Weights of a small mixture-of-experts language model, trained from scratch on English Wikipedia: width 96, 5651 steps.
Below are experts of layer 2 (counted from 0) of a mixture-of-experts language model. Rows are named router (the router's row for the expert), gate (a neuron's input weights, with its number), up (a neuron's input weights, with its number) and show model dimensions 0-95. Each number is 500 + 25 x the weight over its row's rms, rounded and kept within 0 to 999. Numbers have three digits each.
After each expert's rows: a language model's description of what the expert responds to. This comes from a sample of Wikipedia text that the model never trained on.

# expert 37
router:542525541481510494486469495476522484485493475509481498522479496521474507480502474465551447483559507465469524533542509497497487526537469498528483533505521502488542521524504472514537474523518532470497480505470518497489497486512521514489478517459545529494466500475482482481545476528455521529
gate0:565498501496470488492497478473514533514499495517520499484502462513490484510517500523489499532499475545464497509554545509530538540495520541482498569515495551481496474473487483524534490518517542509515500560530516516493508519529514533507519514491509500517519438466506519453489492495515514501
up0:503523516498482505482546505506495517494499502479493553539530542512516495505531486518527482488511496514514453492527452473451523531452494485560534468475493555550489498545484499537495462509481503462487483488506495511531521548498494494527534497543518494493492501471507467510483487498485464488
Description: Middle syllables of words and foreign names after a short start, such as l(oy)alty, trib(es), Cal(c)io, R(iz)in.

# expert 11
router:509536504442522476534495547449525472487513473510470529523451504516464506484475474474499478476550542508472508540519504495522468521519479477513445525500513494495510517534513499498512501502505518478512467504489499503481464465472486522480467522492534509506467508474527439489512492535487536527
gate0:516565509468485482527482523499479517506514497513507523488507505493437462511506503487502467455506505520542513515501501475530536501498489447463506516488483513505488461504461520445504486527452499477538469508502561520513511482533462506503553487498532548495495505506502474485505524465487464506
up0:526490508467508528481459466474517519473460480485527517504498509562557493493521512507480522529497493468506485527521500489483483507537514510512469515508535481541496513506528520534479450469518489499462499513491486432487551466495508521506471536479500513484501507502515493492481495541442541466
Description: Spaces and signs before numbers in tables and dates, like minus in −22.3%, plus prepositions such as by, after, before.

# expert 61
router:512517535437549489541490514479525481477500452481487517528483527530489500468501490471523485466530536489464487507497500491498499499543465498517431518498511481485513508536532491508513473510475535484504464509499477475498480474491508514476457540491520507534480512488520467473538479527459540528
gate0:484468522467488492520507473492507511524526510501481497519467499509490487493495489518547528493527499502515499518491496496456527498502506511460438534548476499531548476500492532497488420473480518505521463509556490491504542533474477506491477553484513508556483491502484455491513504495458523508
up0:523479512462530492522502477486508517493518505495494497523478477524464465480491502519519504482486503527521489489501489465485514534524482550447472533545473525519502500516476548474489437486454537491498534494553461489544500504462513487520484523507534499535505477485488453448500496501490531517
Description: Verb suffixes like -ing, -ate, -ed ending words (blocking, touring) and spaces before numbers, as in Top 10.

# expert 25
router:523511515471527482540498530472525472478492451503473542535494524566476478483502484471503507507498504471486506539520528500469503514542477515495479535496546485472533518520528524501501453533479523481521465508493492485480503438500498509484499515465544500517473497495526482471514465520482550522
gate0:504548503514518514499493513515524478512509492498439526465496521527481475540478533469477468528507478452525526535499546476478504506489530526513487505477479563472512529476492484510516530538473539511524543492488530517489496492486503491515519560482551525517470489500484511462484516529468508495
up0:488513514499487537537493510490531433513471500498529531511493461546497469486455532474487443474519496471501481507530552535470528528527523492489512494501530504456517507499495520510492481499478509483519488431481478478491517492464485468505468520490476554526502484509475474466487485511472513514
Description: Pipe separators after numbers in tables, list dashes, and words United, British, American before States or Kingdom.

# expert 4
router:533522534477514485530502509473507468469508490509511560519448488493459501490484475487501449473544518467474522539537533508508480541502480470511437522507505501496525498528503462505501496525512537490491441521516477454506474495489492516468503518489524487507497515483507468486514468510475526550
gate0:529500483515499505496511498491494488477484495527525514503532499494535513515539521467552454450504525514511457486507501483486498501481519490474536509510515536507492505488551462532497515453568540471482478453480469503517517474463470504474473512494511519492512526509492482475499537498462478567
up0:531484484511488519507522513479467500498468525470492492529519519507536498524520530479510486481499516466509508481518517473477534589459516485490569532500530505528453502502505500494522495483547506482496476465495507541430519501460508510478520532514488534497464515507518478487520498497470529497
Description: Opening consonant-cluster pieces of split words, such as pl, Pl, el, ev, Pr, Str, plus decimal points and thousands commas inside numbers.

# expert 29
router:516498523444536471518504539449531463485500476494459528514452504514468504487481482487511477493532523492486518559510504489477461511514469493528485513504515478483553496517538472506526493517507515472501479524517488484500478475503490529486490527499550488523470470460532463471512484538470528535
gate0:504499461496526509491510530496469481476455474491515504507522505485506512469520489502445484497494511477522460464527493464528503484451440498556510496503497462518500498518482501508491478508488511504544504481525504465467498481533491476480524463503516509509469504466495500561590517520507513468
up0:473481487467482534504502521502464507488464482507514463480548487504501504491528522492455508476498511497517438462507481491538501477467480510544514502485506481498508480537482480501474513485452531472523499503569472469510527513512513507480512445492535490495502498452481529543565510490499480483
Description: First digits of years from 2000 onward, mostly the 2 or 0 in 2011, 2007, 2019, often after a month name.

# expert 7
router:539507527472542479529488516452525472501498477480478542536458506527488493482490502478501471463512523470480498532526524485511448516530456514495487542503536499475507528540531505490505490524525511489541448501500482450484486492485484515467483505465535501524476515473496461495536505518503537532
gate7:498482533498541490523517481459535487479478496506501518498501532481468550476476486514496436516507497464506489518482490498534494490428476506502532526522500501513476521549500456522520519481499521507501510503467496515502435524518496459468468498537479528541471498479502501520517522508533554519
up7:514514517490487498539523483460535529497501518494447517484484543485473551441531473496488494502491514452523477554463487506532513507483465472462515529511465528494489534504523480530481502524516480502518508475498484493493479512505486478494478486496460567473472530484518526511551533496502502485
Description: Dash-semicolon placeholders in chart discographies, table separator rows and cells, plus words like born, said, by before names.

# expert 42
router:513517516492530482522444488470530497469508472505494520558497528518442482504456466487522477473515542498476520522537502514532494517493471468516490524508507462475534531563533487503539460512524519469502480524479513488492467480476509535483482524503524502524477493485519482505517470527468504535
gate0:490529527504464514531517523500510445515499483510522543523493467495480491518460483512451537459485489513496509493490543505485513443529461521488444514516517462506515501518522505520506452516495471487522515489475474512547471465474485508482495502528484505521501444475553476498527493532524514513
up0:476510510508482518498506509523504501505493528504522494510506480498492493515481454534507531463442530559512498497471536494538511448506517511496476476476501467500492557516493497500541459508514469469541531491467481498573514486523525500491509490516472490529528451497543502477538515532510487527
Description: Word-internal pieces with w, j, m, p, often after a hyphen, such as Mahad(ew)a, post(-w)ar, Baden(-W)ürttemberg, Kre(j)sová.

# expert 17
router:498560509433521461523480531458498480494505476479489525543499509537504515460504482499488502509515529480465516566522508522523489528509483497513499550499543497491538528513530481469533482532525532492502473512523499444477489487473518509474475506486520513495465470476517493506508482530485531517
gate0:483517535532476513502524527477511541508455503541479500506499456501495479494493521530490520493472493524454541526477480511500500462476494464458505506524502492434535493487494564468477510516508505505478500533544547536549490514526485489455489452512510483495515494527476514486485524504528506500
up0:481521488461476527490508490506488508520473495510511473468527502501501457495483509494557546484490495498507508509499481519513504504512497501459483515495503539480485521513430533474502531579530569520483483459485517491514470498472497515505526545485495484498489440485486439515491512473485495511
Description: Relative pronouns, conjunctions and subject pronouns opening a clause, such as that, which, who, when, he, they.

# expert 47
router:513509493453529482531504501445533484434534472497496517536469525541490502484498475473527448462521495486485518507513522490512478522528497511512479525530517471481513503522519505492521463519495510449518463489489504476461486466501477514489507513505502505540485518462513469474540491538472531553
gate1:493491478428513517486473482490485488467485475515507507553532478524456491528528493492474543464527511494507528494511518533469590506497504504510502506535539481514515482517462508496511491483489519493518510449545503477509509501473498503505483497512519528541465500465487510448517512541468501494
up1:499489469429503522483492460498507510467500479525539476548518517534471516492524516484491519483527484505524538489521528540510560507534520516495480515529526480546534496484429525479513471515482498501508520449513511481491518484483479492497477491498496521541486517481500488456532524519458508500
Description: Third and fourth digits inside years, such as the 0 in 2003 or 5 in 1955, plus spaces before numbers in table rows.

# expert 26
router:516500519464521483521489535473499454478503498495490515523454543532506497468514481483539486508514525432484527533512530497494499547536498499498489543499525491482531535523495517489553489543507517494509460531520491461507510488491488534500486515501531507529473505452539464476524492498461537529
gate1:505483509485501489494500462482451447519485517545513512525479466479484531468478482523540492511519543495517516523551483499511524501507502525505497551492493493480454526497507499501573497520532498484484499524483515494505506497492439514481506527530526547504487525485561489517496472474441492496
up1:502492493496532495501486498502500509521501492537512507480472548538521458545470519538471538521490526485504453453523514514465507565462478504522505488513459460541527450459522506497469492486490514553470489501511517502455505500485513519512479455514458461492498496527495489500484497495497479520
Description: Word-initial pieces pro, e, micro, ra, O and internal ro in scientific and taxonomic text, such as pro-ximity, micro-glia.

# expert 13
router:528540518462525469521497524419524482483492461491481520546455496525481516479480492484495476468510514471467499529526506501498481536522459486529453516520523465474513537519531479483509480525515503475520496520531496484487487492490519551488478500490522518509454496493530488462541470530498507514
gate1:509524481496482493492501519545507490572555473469487470531489493493444493519540507505496524508487502480501520479515506497512498538492504513524486497485509523443490512492478512548516485468531493515480481482452518467498522485511490513464533483477477500480446487493485506508406490517501497472
up1:508470482488523520512529475464525481534467553490502527526480503467506494511479534484456475523477516491432497492450466500472491503514520515497495489517489476492525498490465508493520498506476475470528490502522526503451533509448563503512490461506480473506462456506447524496528515479513489514
Description: Commas, semicolons and closing parenthesis-comma after a clause or phrase, before and, which, but, the.

# expert 35
router:521524535458530489540484529458512474505513463526466513529463503527492539488477475484481456465525529489458499527512531497527495511513479506527448517534517480473532511525527476482513512520479502478514472490479499463525484491486511497459480528493522497549486504512505478473543476502490553537
gate0:566475531478492507517464500475477518510483517504493496488484509537483530461488493497497546496531521504484521495513488534537452495504452497522490481503518516520521602509508496524515482520528463519492501467536478457506502523481502496496519509506517484515512468494513531489492540487465558523
up0:526464517484480529510475458498449511521505496561536495496511502504513520477479510497493517533510471497472518490505473518545475502479463507549505477527528516544522573479492517518506488537487473533480492478491470478536485554509494491497495505528516482534516527510511540469484525494483549488
Description: Parts of place names and proper nouns, especially de in Rio de Janeiro, plus Roman, Iraq, Boston, and pieces like Madrid's -rid.

# expert 6
router:513551522485555480518510533453517486486506475497463516550484511542450505469483461480529505476526515494464503536533531487505467505524491505516456520499507481452524520510528515493503479542533502448528462524501505496512464465503490508493481515499525510528494492483522477476509470532475514532
gate0:467511525521452529462479460495493485516477482474476473491518519545457459532502539489532539507500517529493509531471480503484488471547535486466469493482464502499524507495495514494492507467496531529498483445479514506484479499542511543514507547511469512530498504513527539531474458521485493473
up0:527490554525534526490509495537487465550476466490489481493487485516523477544532511523523501527499510472534513554479484503537455516508493493478452532476496454495498502507490499486490551487520520509523520480498515516495478503518520515545547521464520542517532491496474517486503483553533472514
Description: The bare space token before a number, mostly a year after a month, comma or In, as in "September 10, 2014".

# expert 16
router:553510512495523474529491504455501463493496462502468504534467515512480515497482489492522495462547527490480525546536520486517505510502495489501439508523524452475509540530511473508508482518528530481532449501517493501473458477490512535470497517479511505517465478479520491459534500553508517532
gate1:490475530509505495522510510520506484478509513470491499481509524527518518520474511487535503513562525500526516494473532532513481482442445511498457549509470488503462489558494439480497555530492488490453522457504509516472467502481478512505525506500511472519525476479499504458536505492504521526
up1:466486497518506501508529529514498505483527502489464491468517502518501483470478496484514540497481510506544499451521442476474511520524462493471429502516474457442501496496518512513475479500457490508502498489525495543481511531448456466495521529521530513521516492462534476481539500491485508466
Description: Commas, mostly between place names in location fields, as in Livonia, Michigan, plus within or in after Location in infoboxes.

# expert 19
router:510504539458526467533503546474526485502532454500473507537485519551469503486479487474512471467531508474487496523494509515520471521523504475525461512512523469471505533526536499497527478534506515486502473532503479489495471469497498524475471516504511507520487502450519452474524440501478516552
gate0:534502473480470501507482497480462487525498513481492490551493491460509548467475428505484517487521495520504522498495474514466528480525516499494481478492539460484488517492520493523500511489517483494496486531473466520473470475525466565469529477471501511493522453448488504562538492490516511486
up0:504478484484482522519506507504476491522480502441498516527487499480529518485478428476485487461526480510539468496487511490481540490508498503465449466487498464496484518470548478528474521507473470535483487532518499531472495496512465511475498462546499532546509488466529540541500506466488489517
Description: Second and third digits of four-digit years in dates and careers, such as 1(8)22, 2(0)21, 1(5)49.

# expert 8
router:530534524484540496533492533474528466500525464473501519500477524510476491478477498473524454496540527443479513544544544485468490529554485481525490517541506481501539506540513510521542498530511511496506500480514507485479481489489513496503487499468530490537464502476515451491506478537492524527
gate1:509504458491467508557450519482481470528494490498502515478515485528517509520529509500520475528495509526496500462493509467471495512548509503522490505538470512451494531494480473570497552502520507493541461482469536482487504492502508490511530530504524532547500472478481498462525526491465461531
up1:467477554495516508465510504505521518449510500515511507533472491487487483448531525515500499461506506484490521553507474505539477481476454480504494500459544447565486506506503535467495462504500548486503497520530466504500485479516484512500478481511523472447469523510513502513491482521538523483
Description: Short word pieces inside rare or technical words and names, such as Byz-ant-ine, im-ag-inative, Mart-ina, species names.

# expert 28
router:499513494482531464507468532467499441489496482503491512521472520555483516497496442484512451489537526506504526497526522518524483529538473493543472535538538516506499526518505482515528490501502534500500489472498509456486483497481503517492494522499522490524463471483534487472516485558474538557
gate0:477516496512551508516562515479484500547474524503487505516495451483499529504475550510496506507448505524458507487458489516550448474502545481536486525485515484454491500487517534498475498514457498458519491515538476495468491507489521486514537496472444502491488534481515492516518516484501478501
up0:524485505498478464479448504474484492522484475464519487523496495526505544507526475525496475495519530481463481491521493499470545487484490495482550457526528464516500518491501510517536453496555479504480497495518525500498508513478516515484452499534512539460495501463494478508501482488590519471
Description: Superscript markers ^{ and ^ in tables (km^{2}, Rank^{#}), prime marks in coordinates, and pieces of Thai script.

# expert 62
router:506518510480502440508498517452514457486499443503494517514460523550492514444497483506502498479530520462489524537535506499511496531550494494540479545495515505480548504546519505494531470502493515479512472515519498475489479488485479522470467523517529507499499500483532471486544457503461524515
gate0:520499474524491491490515534496526496539520562473518472480467491577529488523514537482484526464534483507511522503473492507582532502508490497480509517458499517521523474532482473493518501496509506512480546510491514507484489502499517522541489532491455485523518462534538528522518490489475526496
up0:511495489506486528512503560471459516538497498488484459477475498537507495502490490523500502460502499436491521481490469522556563495544488488493516532463532493528532468504505478493494492490522542483505488483468515520517498480498494477517475517505447517528487487495538530514517526468565522507
Description: Determiners and quantity words before noun phrases, mainly a, plus other, two, several, many, various, different.

# expert 44
router:504530518479517483535475518473496442496516482503492497540479489504460530477469451480502460459551530495482490532526539493509473524489479494537472516518501488464527517537509479507550484508494508497495453532524477493514487460491511530464496512499486497526467495454498510501566494517488515531
gate0:500504478502496518537541517487525520481475502533495484483499438531484481506448511488510486461468492499485496496477446507545530509526483424470536495520520471502526494500484547463483492495471487528508512474464485528528510447524523525492479543531480503487528484478502523506475475473505491502
up0:486507518509520519501548486507518481509511497544492479524547496538503457505466496499557484446478494492498499502460444510532528497510514463462479489508514481540528492510465559446515517508468490466508505498469493536533493472524535486516492555506499495486489459520508493499534489473500514503
Description: Consonant pieces in Slavic and Eastern European names, often in tables, such as Petro-v-ic, Koro-š-ec, Croat, Nav-ratilova.